Weights of a small mixture-of-experts language model, trained from scratch on English Wikipedia: 6 picks a token, 7554 steps.
Below are experts of layer 6 (counted from 0) of a mixture-of-experts language model. Rows are named gate (a neuron's input weights, with its number), up (a neuron's input weights, with its number), down (a neuron's output weights, with its number) and show model dimensions 0-127. Each number is 128 + 32 x the weight over its row's rms, rounded and kept within 0 to 255. Numbers have three digits each.
Before each expert's rows: a language model's description of what the expert responds to; "raises" lists some tokens whose logits its average output raises strongly, later layers aside. This comes from a sample of Wikipedia text that the model never trained on.

# expert 1
What it handles: Mid-word pieces and digits. Word-internal fragments in technical or medical words and final year digits, such as car-di-ac, reser-vo-irs, 193-9.
raises: "far ", "ze ", "ze", "He"
gate0:115142098137085163111110111089209117103079076136128119129101157150045155126103065095124142104088147154108104132137104131110123179098031150103094141162111091132117152137082184147106116111142111093148104150096164100211163158142058153161117111103114127183189115136189092097151173128127151132127157183150129083095120198139106142093153110069127091165113086117128132107111130120096109120138
up0:145083128116153120140135128122114148094101139115137128145114109124142143162120106104095147115108152149168152143091155201126141158144150175166143193168135102144113165073101153079174080120161156162088134077147117108135171101100089149088152119135178172100124147081073143164208067159116126102171158125179130102190071100179147172111188130093102145150131037106095169144132177150120114132179
down0:194122074101081094103168179070150080116125127124132192092075117132125130150159126171125122098114167093090152091109121122132190091132095086135090091141088197145121134142106129198147181100065104158130140088123121135098069158198154155111154108116139141107125171138111125110070161134133180151089139046119134165106155116093110140118129158125161160164161129122166106164126184179090092122133
gate1:017121096094111194112130118138115127130137075118166185153137143179124118117120126118075090124119112101107105061125118121155137127110066072089055116139094142131097136139100136134124118147091109124078109152139131102112166134147032141149115132075174115199139137126148142152146115112178091147152110106081157073090176126139090144082193104076114108119201103124173148112127140142105103150156
up1:130139142128136140117166093087168151156145136131142093129124089125139052136128101204192140194085086116149103128121091114165147196123104132092127113143081164119118158139097144201083121158153092117122135092161143108197107095203104152168084112203179116125154130111144102157105051135125057137083141165080121112133161182167087121093124070118137148119085146122131116123113128143162140103097
down1:138135143121088163132086135187155058109152201128137165051140081195150149131114124139137096106076092134163173136125109114108125142157146071207145068101126139136064143134128173102070098108146107093158152158137110140135099127119106089158133151137154080110092160066127161177124100112130120133228125098128113129124144113171135130127096122144124187178175140082175140108077114105146131090154
gate2:123102184145127190160136105167058139099088123115187113065075156077140126174120058134148096157090149086160099161137152166087142126108111073169132138139132056154085138153116159151140098122132063123174130097106138147183143127164151093142119151116160079111136109138124147078137142142134121069178047130125135088082151107155159149134127098075113092164095121143156177150050124120111154132106
up2:142127148188108126121129114115094125127179111135088122087079122100146061170122039146093148117133132095115164077177102218089128083162059091186099090171129098129123119111130126140189141128088100172108125134120168125183113127108154084177080117105155149104143180162146146128169130149114079148128106136187133144184113114145073106107141162106074162136154178119087073109129135094120124163111
down2:044180144104115116090180080122161117051098078120081130093049116157117092090141120053143131113124124119138087109113111122091115095127120014107096134155123159167104103074190153136134111141169124122152156092138096127109062071100081144169108108093092115136110150147118095119137125139113104151164136160111142158105085136122132182123108101168089140124111109116111128165077155139167127098074
gate3:124194174164086111104161133177109107065103099172128140205089148061086157181121144164145085093124142163087116161127110206121199149102081162099071102128171094128086142152084134090105145128138149127083117161162144118140115143132155181099176113120116059138146198066149141149122125123106128158138131118163165155104147167091152142113126054134121099170097155147125154135112128153127127158105
up3:099105098075130113130193136072120155165109129098088088106139108138163124143133101113126121187132119078153125151087162089181087155147137133127112130160115188076135139122173180102117107150152098069059129073156106188065145088119138106113142122170221148100142159099093156181115088052120178104117150143090114100142128166155084151134114180141134192142124148107152160113070132127139137120153
down3:096140127187147116086059113081113149135153161110156103079053123101146068112064105154119228142155150128123111071105086163142150099151071168132129113143159107127143094176151167097157135114141150129160149109183140107139064098141074101151142160133159151145155127205099173108178149106089108119157111087168150090117184152134141093136124093098154126116204146099137110153142137088133113128146
gate4:104081120133101111102154095198089148140051131110106086123083079140111098144123043110118090157105083113106152095113184144126111091197166146122116148148152145069123108131087154129124133091113171163163157134097151132148146119162073187132125125132153099134106153112060111094100115117091090132165125112196098112118148182141144179119087143100170097193163195177083132106104157109115080125113
up4:143149115153129110088121114143168094164115094176168133114160116113101190146123196109174158063110116110145161172144096146133095166081144139071062086120160136058127096110132167175105122125214127099127136133166130152077093101133132143123145107129163159147141149159183130172071124143137115112068181108123112132153104158069119108221068086147089086140099147098124100138163098126155100119106
down4:088101127073099130171149046181128158087156140142157138109121149130127102139186157118108041109064121158076154072170140097118073165151112126124130171113095132124114223103175122117177091138144143126143114162135149148090130118131123164113100190151151120119136106164155192113133164150147152160196140110137128141128130168112142126137134138152102092204056068134134183150146139157177148141114
gate5:156125150084106109176091125102139154124153106139171115124153119126156132153132039090062122151153178159123103177134136109166106121065109128096101157100138125128156138107133153101127149109079045086104143180140126153091148141116086111134181183106117085151143147122099091118166152170079196111154121182126210067139096147081090169143077152132148127166102138168110165114096127141151056155160
up5:078126127171113076182089092157056097137145142113136110152158140070178137148093104162201164093113133135127110089132180136164151109129135165148107178111170120142111153110118111067148124142184145110092145157189069101149136133122121101138137121120103107103119060147149083162136049159075133135184118172108140151114109085117081137119065084036126164138150128166105090117102139118124083112155
down5:129121146154163134128113162110169148177105125147170152148100142106184148115130136142098128155107090101191152112099104155137124124135175107143139132135096067166195161101194092109100062115099093064049100105093173141112142133148100127105099189162109153214079176124111169194137145126117132115069098100085150133163141175074151124156154156150121131132129136149137146139067158084147111171179

# expert 15
What it handles: Clause punctuation, conjunctions. Commas, periods, brackets and closing quote-punctuation ending clauses, plus linking words like but, was, and, in, at.
raises: "in ", "and ", "or ", "at ", "with ", "– "
gate2:126106107095109124178119075139152116122094173141163153175119164150077067109139124116154093157120082080161089134206163124150156170174171087084128152142152149139191150180080144089109065139151107143137152144138155111148143180121113117077134110087093187142187114145083169135149128152134104103130180160114122136160162154128131141161085037159142147148146143127128186106211085100134139134114
up2:103147156095138144105108156132143125143148155110098104142125128142129167083129131172094132060201091120115128167132104181129132189111118145208151085159168118112181123162125167106118124139105131075109101072166158106160130099088096132148114127182106108107130132139181110114143161108159180086134078150146173127089191107101181114112152079111088125138162133170141110186118074179157123170023
down2:077143144145125116198093103089127102153075122120097085142130154148132136138076158077143174112110137108136108177171126134163150195166078095142159117139154092128104170197101125105125130165140119066137104159102139132090155135157102092105163112126095159124189194090110165162151118192142130132117104129106109114201180113101140114113069089166117110152155117111151167168105031148101095160078
gate3:076090125109112094124123121118130096138075130067164179143147128095086104121165103155138088030101165097140152107127061064201167143131138117127143143106173125064170129184145160116047099114109079097143176108133121122133126217133143158105125120168098120110147115139164139129164120143094146091134145116118151093146152203106128145098121105139119154096147138114142099098168099063122131205121
up3:086153144126190135168120208148102125195181112143080156143098144120151123092143147153120150118171118095186095083136189137160142071162053080141106128139180134109125143113174146146086123167099104118058120139141141146088175154107114128188116086145144124153122105102091075180158201140144169076129162085122147098133176077137145159164091186123138095097124142128109096113088125129114100149137
down3:083132134068104137098118070125101098146118031139120128106072069149072130118089111047139131147117072156178160143092133157163152110140129112069135137076146119071169149065147097123109125212159172102112115126116140129138130131138085186079142076100124118090133133100179141116134109081109167108146140128158089130203107111137116164164147140155148116100140168111120116116129172204125098126139
gate4:138127189151102126102077082181108100179131103065132120198191114171122105140127105139132091088084068146125102118124143129117115153166093136103110141154086171076092114190114124103122085155133123070213077124125094117077131116127143132149172148025157102113104159140082155098156129149127113075094174118111142159141154110132135104181114061145123151147097170119136143107116136169087162096133
up4:143181115124065143107111124167119111130126099138104144164157123139110099143119151131175112067126116107142112133170108151144140136155126110157149143157107138044070091171154143107147129115149132077172149090181089107051133066170158097132094102090162146085102103126140124147124113090138194159071181035117150121160149086107090121151123116142096200134124214140107154117126102178062136112145
down4:054119175113098160145087163083069133145096158185096146076150138065104156131121168151109154170137110133102148053118083130119132113063103169150089118116151124135160117112059081217120177151157175170166091094154109145149134117133092141125166153129118096109158112087114177090131104128147138163173095108138115158121115127106188167161138113152133087097115131088131120102219092114112141139158
gate5:096062217130120153126171142187097154116110161182153095172144112131070116117104068121150110076149127158173215136147106075106115128145064187180116119120170181135064132162134111133135101105172189140178162097108143190124139111147129139104132134146134096143099133083104099086128105118176174160147175143112197135179136181137123118118151127125152168153132139105128150129156146149110172126130
up5:146206103162182115130165085108128139118135139170112120084068182121151167136055221096108132114166169133094112161083115150167174093109135125134158122170096129087187075141116159161117143108166132136093078157134124111135205091107125116110144110162110138135101135135118114142103114115159118162133188094191111138132116107110150118045113096117107077145138110155173154123166158099125162150046
down5:098128105152124135156145101105157154064116132148147069134036177160140121100134207170131115136168175189097128163081107132171170108155112134114103119166108146069160090174088133116099190111148087158112100192162127146143181100124105109153181172089097180150123188150147106164117107133159156163173160149148122092119154141101129130187099143108177090107139152142129135084140165126082163102103
gate6:110094128128097109098075120121100140148109123123103159166199130118125139195170038128122142142110146158110105123155191115139145094145160204116077114104073121127122095134147129096065106143130102128175156101140144073152136150119162136133095153113176147156122128099123207152182099185115064095169130108074118147168158172150107129170112113084111181178082123095126088069097128154165170143148
up6:115115100123136120133123145112153133129153145086123172117112077156144087102127217165182087039178128095148157055074061088110089121096138107163098127113166137147178138124142117145119135130136141152134099163108114162134119105134138144104123144075087133097124153143067111140112152105122210191083135096144141164094081086122154178061169074161137090075166093161103165164140106141115103143119
down6:110186122108109106012165093104129063118156104100135100095118118203097128133202133098120148138132072097190121132087107145114109119104143153165136137128126146117093190159125096056167115123169169115107056085128138182119114104156149225094144119142147162143143123130173139165173125139133167174124133114149070151154132126100141116065112126127110091125088160138129117103066133119115116135132
gate7:136108178164112157141131084084179095116148089170158168151191175118098092130186104144113120162145098129134151088101134102091123161052145123079100117106172162149176172130136160098148106096164105162158153139190095152107148122082145132149098106151145039145121161101073165145141145074134127207124136126140135129133131152197078124154144149078120120143160164109173124173097175101098132186108
up7:108089140139045132158121112019156124136145077094141122139117170170161086090122133091155089129123134168178106070123175142134155098156098107084100135116186173100134104199111151097096154091097090155104136144103101149097163140111139157143113145146126103123121092078126135073113117146072078152145147119219097112106181121149099118106124157070158074124150166111159114132134188148099155155115
down7:114117148167103109170129071089174200126107093107173146156162123113131104134136153110098128125130065143167074141137132160134145127098105181095079126170150191123147117091127157083116120113172119074187126144147200112126140147107120106125142107157160142133166153107188084135183062037175137159120135110160079168135070146131174167087133184088138139156088103097147146123164172129095103135158

# expert 28
What it handles: Prepositions after nouns. Prepositions after a noun or verb, and "is" in opening definition sentences, such as song by, album by, contributes to.
raises: "the ", "a ", "their ", "this "
gate3:170137153151150147114147167177102125144117105065106102133129130124092109152120161118094186149087199116120143090137070115127094128112138133094147091105123115158205132198117109158072144142101119118136117085106148154112129130180136117211128116099203154111074091105101117129103138116108105176110079139047089073163121141139074096075175129176108117141150099168144129162123124146093133064193
up3:131117140149089154173175169114120113159145148170150091093115171054100143145094097114119104079124070137159176093137089162118088191111132165140155164125141113091089145151145132073133100130100077110110117182087193121170143172146130161094131146158140113082173144040127157139135162131133108113096077187106168123149173072107117098214154145092118150178160145154136138086146143114118091154103
down3:161107109143108158154140110246137088152053130163162062109098119087117100154131078117148091168125117135169170152103109128126064162103103132149139183160166107173071136172119149129129124160143156128122118204140163150142135159185159148085095081112087095082090109107128158111152126096131109165148101096098140091129167147149165102135144103107117155102150080128110159112076128154080087181084
gate4:109112149089129147096114108232145128129090128136132139138153134122098122129058097122128134124136136169101111138161065193126078198134158071212150123086135127144121117097126215119132074136156124193174085135156105112184143127078070164068098105089117118137102117134116167124143150146108077118121184145155124132143109158112149144147138116109139133067157167137117098146094184183091133096090
up4:052125139141107107115157157146132089057197159092101149150095104068160189142154196128141097158165125112107121107091155060089130137158163184088153111129085080184123116191103146149093156106089122106110127105126207109139152133130090086124063121121120128144140125160153118182091156160119175121123134084069159108148150144114102151116112170142098116164124164134153173104121096052115090130132
down4:109115116147068089109145149071081067139091142146126131127079148170096148138079129160070151074118148134158117134148082105140111130115070150106117103146176119124131103176117130157065105128113104012148149162109112048130100095116066112110216135157146141104149086115085152115131128173086108150097091107167117101116089131114096088160121091142182123107122192107141119154105106148110080115114
gate5:152143119173166167129117140111123154153093071099133131126122125110113133133120195159084154129128160141145089119157121098148150176075120143085121110078055134121155100098142144198122093164086135137163165178065153104164126097164148152105109151122130206115157127079129149128130205130141138102220107153132088120153083097120149110070154107125197114146116116148068137133093174132063102092073
up5:129124093161118098146113110146107154140212168136093161183124124113139175109145118114140141140191153134176131199133085116124185081131112176119116122162182109146137124108134148176080087191158110108160087124141124181156120110107136152126107124097083140110109161190129127116086074156123096148110108193177084101118120135123077090096116123106137138176090048167216084164106136118164134150168
down5:133165130119151086125152103149086152110209163061115144155171138169103060114128127174101161162221110109135088145153132115141147105102097184150126177156204124106128143126116117133081138135127117099132096176145166164185108117208154120055118144153086152109113133102107151152152087141076091176167115200154124145103120099098148157080168132112165147094123144132122129168115105088119129090172
gate6:127067135105094084106118123154153103151084174094103091155148133188146139118119091111112133130187081124127097183182110160132199161202056083130167097117138089179092123144118093145143128165099085146117124118116117143108185107097138158144092116155169115162144132123100199225121097169091180109132113077124187166142157106118113138150138117135169163079132073142134152113131152121135118116185
up6:098136059137136142121114135139112162096161059114189150154081155105147162125110127142088153145074107155196140079136165135136148141150043180092101065122123161128122153109073127158140114101117100126152136124135180188141101138127146090106123090066082149188181116134165086104115088091161102127129126180186134166136140103133120078130126113124172053129121121090133194148172123108077119113085
down6:210152120121126145114134124147134141099180066048097182140130173076132111170125144157081078121118131141172170130062136110129092127112108134109136053149138104106163165168080127138139106123185169074138205125124107177154104136100090114153092096117129159153081122113136102121145174099094138137184147158145194141107118086074120155142072101110138126133138088124120148150126131172048077129136
gate7:166097121147136131077115153127110087167070164113193109122116099147136122125145078142118128181146168159109114175152135167189096179119144148079111161094119098101081083174150127187124111124119066167144149111117093112135160115122142164126158181143158177188139112093157121107110130147066132048175139189144142125103107127095218097133117142123118147167087134094086154130108204165123109093090
up7:179158140097172091080139136168147158103112155164109088127048172182102084054174121108142123075144092092134151102123124155122085107112114130120105118152209088177136141094092096090145125160118106138175090165096123187087107083078090140095127109171129117154125154177111149123125107130123123112138156096126126145132137223144135099160180186092164142079135097184166071129138119125145125140097
down7:162118131166156120147127119152146109076119162132146106085150134132119157147091106108130140121110066089099147143223087084077120151143148178156094144169142169138114132126203104121136210121083124113117157142168103161134113111123134115148127173086200138149149029141094101171168142117148092119118140145106135115168142133158087172120172103135123159132117182039140176124185136159135080147073
gate8:170120104143121167075145086093123064156069109116098089139163123187123108093145126139083119074141169162087151147125159131107091189132147103093152127131133113154144119143115137080115123114159114127192133141124117081076114128060141185141115153125137168095134082128096154125100145107058061050134126068124101189116131111186165139125089159138124094087104068089136088142147194131146185126115
up8:097168156122127138134158171109089165069130127106160139136059124113146110153150142123168103126147099124145114129126104075141155099147110164137123219120081164127186106140164170128150165202119146140124107096091131144061161195131098112164103144126126123175173132148193164132177143118084140160142155111135117104126086115163098099105050228187107091095120156133109092120113116125187157131084
down8:072177135114125152140097145070150124175105133159082134141106126107103100132153116093134123053157156099104131166101143129161129158163132048140118138154054184176164141143105126169186104119189087138072106151091090145119104091103138203099095095138153099118114140121147149143115162118066138112115105111093056166160137133142136126085118157170128099107194139168073165162179087109134118091170

# expert 37
What it handles: Vowels inside words, discourse adverbs. Single vowels or short pieces inside words, like dev-o-tion, requ-i-rements, tig-h-tly, plus sentence adverbs such as According, However, also.
raises: "lands", "ings", "ings ", "ties"
gate3:172074162090150135162138130118121143197138166125159147206135100163163182123092128069117143163163138152102107166118190070133138108137110148113155192110092172162076094156108166065109074078176122131104122124120153161124168089140120100094092165092113141113100093145119177147121118172100088145159117115100109106130084115093127131152168059148149155143061069167131167126123123189102095130144
up3:145132176134167106103104177110142136138174170143133092156135117140133132139114170154171102146117129095148155124137167178165155132110129172103197192158090155031086139154116084123157098133101114158135116170101090131053116108135129184150114164096078086159059145121103151197113074195128083070111068122139100116144156138153142086097132129128135146084157094170127143141089092120152159180133
down3:119127138100116109147119157099117135083076091142149165093164112103130147127099115138119130142133142130115081106116129090175104106142096106125101185067104082135181132089134138102154122135109106182167048049188089105171123145125084075148189138125093054130055094082157130113128111068091093123113068134134170095139106131118154161132139091102138165159121077129118117076174123113054120182143
gate4:121060133188131193153175092182168060151113121175173164166077171147103157165157178136102125135060125089120095157123146165184155125124094157133117095132090143104143141157165170147165147105165112134165137116099140176155157122064139163064088115152082145130138131080105170150143098111135079077105154156150151124137165173140138134139117103185165127191096165160109114093113139116100165136089
up4:078144103109064121141167120117212146125116128122108173125136144067055093141138082099111085083136159182142106188082185083117151145100134144082177160096104142116094148140151092131083095107155130116074112178130098131097153104122074176132111158113098123106121059107069121115093144129117077164145115107170165118112146129078124081131105165154152115091126175108120160106052113104112157076142
down4:082152062099108089105184116103150094122060063090137152110108169185099151148126071125151176101097126108161128083125093180147150147120156144144152100144156120101151130130121128138129124117164143120068109162086185115128169084065067141153087115160157061094093149161124121111133201081136073070133159096132147143112154083162105156138116119127135134071154143112193117179121169107121082144121
gate5:133128167116127064093120134150124115197128079156122078130087119128157183178112058169139161073118134131198123104097181126097130141202110151174086194119140170153118131155086167134180103120178166085150124139154129186101137142151133061135166166187184141152090161166100151129143115143156106132179133131186110106150090137120134087131128089137157131091149124098160147187102110146085146122143
up5:138097224093076154102131139122074119132139116127057097129098176155160153151118093156148130103183069172182128154126115107135105150140134142199137177050146127116135113130099088120120106058151176143128138118157095115096108156139145087147067159136109145108104150148056108102147107140091091126099105109184079104149099106069123121101172113096141118138150100148163104149089134169044155146146
down5:190106166136146124147121147149112191114106136149112136094110111129151092147041161131172106160136126087069099133118111128121130136115060171156107139094142106092158148165146106123141157021127113128156125157156137091068100123123201084176139135151099157064080130179117099068129095142119095149097136145108067127083156192151121147052166168159126105130114129134145132134140077102148134125184
gate6:109118115153147217083188112166161100098108170139100090107111150140102192118094043158106142143125119193173157134065170152122144122119139175135142118132130111099193160149130152134107150065136129129132096158109109174156172145135146137141111149189148113148120167088088184181109113129065117168140148100132170099121143119185112110133112070127146106180069177071129106139112111157146081091146
up6:137166108097121163135159109101085123146141108138170112110127169076091159111130150115124145139087119096184181172145120088152127080062122177051084156157192130118112090157133103174130077115161147175121138104105102134136237120136082143164102092149154098130110138054166142120103148172087094128106140130074128158167135157180146101125156142110140151161087125107155121161129149172173078111066
down6:137095121125157092129105141174194173135104157146161125156146083153128132171132111143132111074126157108111206168146183112138136178177182098179154098157195094120103186107152126122093107154137116139153110109144134159153186118124113094152142121108105166133171123117231166109142151147055102142104077094121135191152126094124120105170140177155125070094107133120123133102178126092162181186112
gate7:149072160152040080121152105172121096134160095132169121118120182116083182113075098149153094121110195170101171161128164096129115136137098119152104147120071143125110064070173158132119104101154135059169137123123122102119155154081126126109097173104156142127089163127104175188168141146132133082153133160164183151126139126121152159073135145146165120161135064194133133070097108086081114109113
up7:060102093165100115093166041116097149167168118063164162101134138103142145132120149121137090163122117146114133063138176116119121129096087182120061119108116207122182110084129087136126088110157135112120157165150156184130124129112108152107168195146176108089124140126112164119153105111130126134131109166172154113095157119136126161082145178188104097116098078158119132162119096072149056108060
down7:155127223080115148160121095110094139098100122086079133125156142082113125080129168164148130132084115124115169122172143152116156169137220075099101148117141119125150174121112153132154159172153126180148111083091211131099122121118095136137145145174099150148124103154160068151102102143123121151126162125130079197091095112101122185157150167119059141123078154096162117138084134222119136119152
gate8:061135165102069124096121169154101172181130058064127136108145130117127136122149095157152161169112140132104133136129103059155135085115138106067112118155162118118113121198124090151123075129145150133178144159162104102111146162066081171097106139165136066152086146151051191133088149152096104130118147156148139097094153143133147102092113124108147054090161143191148099139104149109110078184112
up8:097130139116118130143135083093198171161141107097119130137084111158113147105123108153121079106134155201187085107076145159148084126115154077123140137172139143112086094145113160186065129102145092094128150184096076091064109172096136076125174104129180079151064163059088152142128140118152111083099066118175101129131141148188083091164113141121085127137105129153122132126127087101081119122100
down8:174150100123155125152141137068122137134146152172081142097180148130099122168084154141155151109097184057152174164117081106125151096053147056105133178174123119138150163133140070152172102193099156112102113084183106131112113111081122151107144098101085144160159150120063088127175128131173089193106147167148140092150059092169137139110129151109172096101125124155128096138113111147190118128146

# expert 6
What it handles: Mid-sentence content words. Word-final pieces and common words in the middle of prose sentences, often before of or to, such as hop-es of, "such", "used", "number".
raises: "in ", "and ", "of ", "is ", "at "
gate1:090151119099096148101140121151111142116094121128147174120105101171076113123126089130121109167087110163164144164141100086086158135163133190100113089108080142210103154176058170181068064149130085118125121127111102116121167130100130141121131128123094122135113174112104156128152112101089022125134108119039072121119093138113146110130112078107137122105188209180145139172120099145129090103108
up1:136082119102182173145102143155115186060117129105143142147085100106091083156174103046120152149110147106170163178208075140079119134110102131139094079101145082177099122168147132132131122154125209107131129142125106162125128135126151149141121125063122101135091123151138135135219131169142152131078134189137179163105159164132100129125131046156122121113131102085149095111155075139148073105135
down1:120093175197138080118080149098117135212142183149130096164139091171149102140101110145148112131136128085102135129152138080107111115158193081077120217102154160137153157071141154132087131126160106143098122094086107093081112087112144104174140112125099113139085136123136083168141178167071138146181127129112089144102170057086163149115076137098098121101134089118089162078156122156115115075129
gate2:114091111184118091146143160143113134152158158082072143177108095140130161116151098121122129136165121202090127147085163119112154099135098171143079162142092136154115140104078176130125163153171095200121054153109164131143127123086154130175077154168078124088156099178138168189184128087101141060119178181165102122139112114140117064164098115097141156189127146174127109110122107127095154165095
up2:092137119177159136137130129109116135143108133114091174181098172163107144167151102133080133171114190178128113124115141126096075167168056179139108124147074113099178073123119170091110110121160118162075110174124145176177095152097186109183179137112127063141178132110157106146143116097169129078119151102141123127110080171129105123175106113131177191122143133141122196070164183112099101107149
down2:174109094159122146144132110192114118118164137123138086117086086144147154129154158097118123143140109156120170123102135169038128156079122102146083179114117109096116123076074111085139095156093114206152108186153196121161148171131095082174115134131100131142102077185168212159170151106140084156163104115081100118168075147106077137161126174103135161143150148148155110117105148109150155189110
gate3:147143140096145138118108123094138147116146096087197128091171155118081162146152149135089114131100090133188157227126128136156204131161084164163140154117137101141088072120149194115108140119150123133124074147115188141142151134143168068096080185145139172182127111067101143105181139092158082111173120072137170132133140092124153177114182110159129093127139161170135123096088156140070127163118
up3:124159096121115151088117128136138177147154100101069100108146088142109122104114089079142117146169082150172150080051196110136129092095137150170060151174142133135140140081115136150099131100150157103175124124154108107131179159169183070132148099132126168066135143077177142152098096167189211083135100162153128100122171097104127099153141163092125144178118074118140174144158161150144165087143
down3:169112069104069149158136120096138145201122131129142103093108135172125092102110140163141157158076107122106113104040146118112152145058157089138081048117084160147146168116128136125081149119093215102071086130139124125114177113147125121156162111100141194129154106041129133167115136148189165121159136158096147111110127114086131112155131091059135157124125127133115132125208171139145146105138
gate4:163155124107098123077167123109156105142091097085140127119117139076099066132100182125088116121082174120110130122112206129093109124155094115166139149150122118109127077125160135096124117113184081132114106212125142175161175106193110081135086177191101090131108168101190148145133142114112127132154166090138103196113156145167082110159097073091157109073111178186120108176145131125096096097117
up4:112164157149128101106154151042138127106154155180153131129159138154154195156150159189095107078153117106095147130108113067155068119092070144099146116130118105167116072143151162110096153107055188082106137160136171150118175151136179192113122134124122182106179141136152084134066172123117073168098083166137122098109118156148116102122173156160198124142155141115125177147104121124108113171153
down4:121116151156132094105175130154129097165130141214069086208125131214127093129122138125072091153161124102072129216127144187108154127144122129115190116119174135136073119109114134115109135140107080128132201157092119105091127136162090097131073143112121149167131117111094085132085129080052147125094054098122102116135176119143098126097095083115086129178112104118107130089110110106116118100151
gate5:100108202054127206129093133149071107138154095137148117067161113114068177135144106110155123118177140147110131077145128154108180164133162186101105149131134127114165123140134152132062110095087136100112156165150138154161084093178137142169182143111134128113115100108141158109158174163182056098111075142185097128109121183118115092077067082141156152096148086099145140134117166133106082149123
up5:166109094222095142168145105203091135114150085121108189114073106129143094114173148175116128101189174109129109135151115106152120160073125146128130109123158155131122170106170109150075127119174091133116131101182134100166075092085129126093172177156178124193101133127102139032093164131189142145138167127151150127182126157091102165081151140119146165120129108125082076164141130123156140138119
down5:124118113112116096095222146157116133134147171136114087158168096084147099160207178155148139125091158135151111121139100089107136170120125093127097135201150116171144152081126055107089157089131167145136151114132102145165095129078201145164126168134061074105118123187110171112103166120160140146099112135062161145173089091143095146108143135123133163134126110143107157186216122126164106149138
gate6:166152127135071090132116105181103095109151104126204125169188100134115211159109130131133202114060167123117107086146097093145104197104141191095092166137081134184124133163139169124083145149142116108172151119149137116163101156140134084100135159112090161131142171103144095158167099175071083105088091109107123131127133146141155091090100089082114130126093147113138166131169200176141103114152
up6:114168148104149134114164192136077150105152161089121120134144099166097156072102072127136068140106079114094078154116186041137143133140104101148096177111079157061205157110118176112082136128175119111120106187104180105081141134082139123189125125155067125119151131138101129161133106137128137195120077098127103124206172115128129160114114114101108140138105127173157096105142102151134180126095
down6:097193136111193149043168171159088110123166147134149093145164132137108099143200114134083095088147140218132111137081099128092159152149128141131085132117091146140117151144145104096107118162207099124150120177103183178139152093165126141196088174153140127149159158123167113131138154102148167102118183118140063165157144149079123099104136111164086173150140180109165139156108146152155149157158